{
  "n_layer": 13,
  "d_model": 256,
  "n_experts": 32,
  "experts_per_token": 2,
  "d_expert": 160,
  "d_shared_expert": 0,
  "activation": "swiglu",
  "moe_layers": [2, 3, 4, 5, 6, 7, 8, 9, 10, 11, 12],
  "router_score": "softmax",
  "normalize_top_k": true,
  "routed_scale": 1.5,
  "balance_loss": 0.0116,
  "balance_bias": false,
  "router_noise": 0.3,
  "init_std_router": 0.00787,
  "lr_router": 0.000578,
  "n_head": 4,
  "n_kv_head": 2,
  "head_dim": 128,
  "vocab_size": 10916,
  "norm": "rmsnorm",
  "norm_place": "pre",
  "norm_eps": 1e-05,
  "positions": "rope",
  "rope_base": 4200.0,
  "rope_fraction": 1.0,
  "qk_norm": true,
  "attn_scale": 0.0884,
  "tie_embeddings": false,
  "parallel_block": false,
  "init": "uniform",
  "init_std_qkv": 0.0382,
  "init_std_o": 0.00529,
  "init_std_up": 0.0382,
  "init_std_down": 0.00452,
  "init_out_by_depth": true,
  "optimizer": "adamw",
  "lr": 0.00214,
  "beta1": 0.9,
  "beta2": 0.95,
  "weight_decay": 0.0,
  "lr_head": 0.00603,
  "warmup_steps": 452,
  "schedule": "wsd",
  "decay_fraction": 0.913,
  "decay_shape": "sqrt",
  "final_lr_fraction": 0.0,
  "batch_tokens": 65536,
  "seq_len": 768,
  "doc_mask": true,
  "z_loss": 0.0001,
  "train_tokens": 262600000,
  "steps": 4007,
  "dataset": "wikipedia_en"
}
Below are experts of layer 6 (counted from 0) of a mixture-of-experts language model. Rows are named router (the router's row for the expert), gate (a neuron's input weights, with its number), up (a neuron's input weights, with its number) and show model dimensions 0-255. Each number is 128 + 32 x the weight over its row's rms, rounded and kept within 0 to 255. Numbers have three digits each.
Before each expert's rows: a language model's description of what the expert responds to. This comes from a sample of Wikipedia text that the model never trained on.

# expert 14
It responds to: Country, city and place names such as England, India, London, York, endings like -ville and -ton, first names, and pronouns he and she.
router:096110094170088130136134202159068135121158073132133126150151136155084156129190138161138147180081131081096134189112163095181121150085141180100120155191152149136095157174140161140124129176133056117089139175141128140106102138128101131138088151093113185138105112151150115184155182037075135140123175179173104200103094171122146101164107106183185158111099176130132188171125131211181102109090169096160144117075136138143196126125073144089145148132165068120114084092137109163178123136156117125161126160181144137121125086166158157059167125134106151114082175108101090101137136181137128145135086138112153125130075079133102102110091135127170116118100114127190117144141097130180126096074135098128138105150114152125109153101135127036135114154118156140139132111108115140188148161152146
gate1:168137101075180077186142132135161157102082170168202089117161089133112119145106120090124098156111138113098145121136182139156108138072096077168133181137142130105171108148169144056075037139093132168185122106142084072068132112110131161156137069121152186133099121107165164081163155119140150107103156112148144102122085103084124116093160141107146144166106153160148089147146141117085133168193163130141043166087166118165168176164138102149098124126110163127126085157171112145154169139127139148116173143162151108170157181084034133082154133151085096121129144103096151110151168118151121085161097135145092107155113080091177048112118111138085147148170117139112109155099152129103162139127120150142180099136115162171163142115192124119119205137128153164122105168132145090086130114083188
up1:097120112151083127136096137148096135134129095185079163100097143102182112127169158152047153150085136115135107126142136113145152104150094126115179154104165115091098113099114109142121235087183152126171086100118158149138166164183104147179124130153092056156108170146096153181155129166180150132129029084111136090167097118133119140197149145164147111150111170111129128182112137114080138179100143147138142124109135119090080119112066103163123179155112082166177122171122066088119085103113165176093102152147131116129159193062100161154136079107129143132109076069143118150133108170116118196140132089117141106131133131086133147136114108159099164082094169145102100200148089090106145101088102212093136094172123106161120126093180100151103114178153108126113117110140152180078118144097092

# expert 8
It responds to: Sentence-final periods, period-newlines, table row-ending pipes, section heading closers, and clause openers such as that, which, when.
router:090118139128151160056093087072148120179124149140104115170072160179131085094090095166145155093107167080120101076158096137126086139146077130140160127148112145093086165109151157150147098102091105105179099071116103133149094137097180181093160088092133145169096104117163100096086163122139115131145114090122151081073096184130141133079124081113106067136101106178101123117085150161091180140114123116110162151074142107080137160127094165169163188152097183086105125124095135132148122118076128095147113139168106135183076175182181104090155116111132089167156170146152138120069136081116123156126127061088144082100182177156116201077184159152162119094139138122126081199090126109132121134119111162092083163101189127090169120131165173114151134135143123157091168159100165154078128128165109
gate2:117137099079095136110150175156087166111101126173135143204092127165144115152193095070135071153156116107167087118174123130160136204138146119082108098104128116127101121124100106080156106073147179152156155129098130100116170145149149095110169093107156099173093101125159148156104100081152101121167154116144165058150141154173107194092152152154116126116112181165093111158140155142085163164141110086145098169172165197168106152097105085163078075086172161074112097178148098158136162065124127125135127106099077144150121118096147139175110134126169135123134123075135137161089064102170121092132161107126110128163145114130090112159127172069088114101133224065108124110134153184086152115162110175145153125127069155087134106177130130135174103139105211140161129128135110179135182136079165
up2:156144146077123167135125084140109131075174138104129189117150125123137159119113095080117101126169117110155164175181181177171096090129161097099141130114147077123135152110131119138158103133128130174124136136104071091145132061146165075144087112102129163101116160138149118096099121185061167115076126172177174183223171113117103158195124157095138175100179132097136168103091119085147130130123131151156187149091093124172108112164120084165119156163177112179148156095091126159157137169123194127139192142109105125172167107102126158132078210157168150155131153128122138118187152134189088100080135178139107092095080112145162155125099083111113095134119092150155122084108124063100097123115171116136137057087118158137125127108133112157052132136210123133110181120114115134135183110175081

# expert 27
It responds to: Opening parenthesis, en dash, opening quote, slash, line breaks and section heading marks in prose and lists.
router:120094093120175153116097133132110133146172078077144140136198135134128153138097171128081117145200153130132128136087167104099137120113090126166175054077105113100127136086123146053169159129140184112102132194113134097142162074160154178193151143106114112103184104084141140094113095141143144141148094100105103113109150160065154116111152139107114125143185156147152121166186117145166136074088120107144127137107131136098135141093106120186068105153068142201094061104115167122111115116145105116097173084099121106144119114135130154121164117089099099135144139140141110184150087086093101135074174074099154158189101119084167098150097178083141108074109123129129147123140105082130081101173081157101060130176082108113089109149158167124098110117096121143075106181188190053117153082063120
gate1:127151125143149083133095119130166175126085095177127136176134106096143103098182147113186212113107100128129093166113177077150150112171159185157109156031120093153070133130080073083143102135129143118112144181136134102082157110159166142158117176128101083118093130167098141172106068086159144157104120106103090116043164069083146150140069095099091091075180111124114161104123078170084117111148101125141144087142130166149124147160140083108069117148138182151054153156150106095132084096175191121122135131138080166076130159135132117082087082119111156138111155116113053136179104103120130126185122183133108110139094112117104094132132100133090135101100189168153156107129104126095162117137114125190132095129089105111105097168162174098098106096131076131146122186092107166165120151100092
up1:178103104076126118067147125114150155146206118167068092117092137124144171106112111132060101148119105125133151142148079137089150115142111056155176131145158104158188106160103099150106107174136135097110141125083106129183165083118111113128107133135118147092186119149156137114124183117096108183118114139127176095181104150134059155163137126114159114093094139130169054134176053127166101163095150179091134103111045142150103153183166151107124111114186155165191115082137093123150129093145101178138148152120109070163119116113141145135159153106143185090138123152113154099115151148100149099054180075096141185129131111169101156159109172109104144131134157142074190208163189096050133117120171134075079161130162101154114183190155150115162170148131160148154141084138143134131125135139119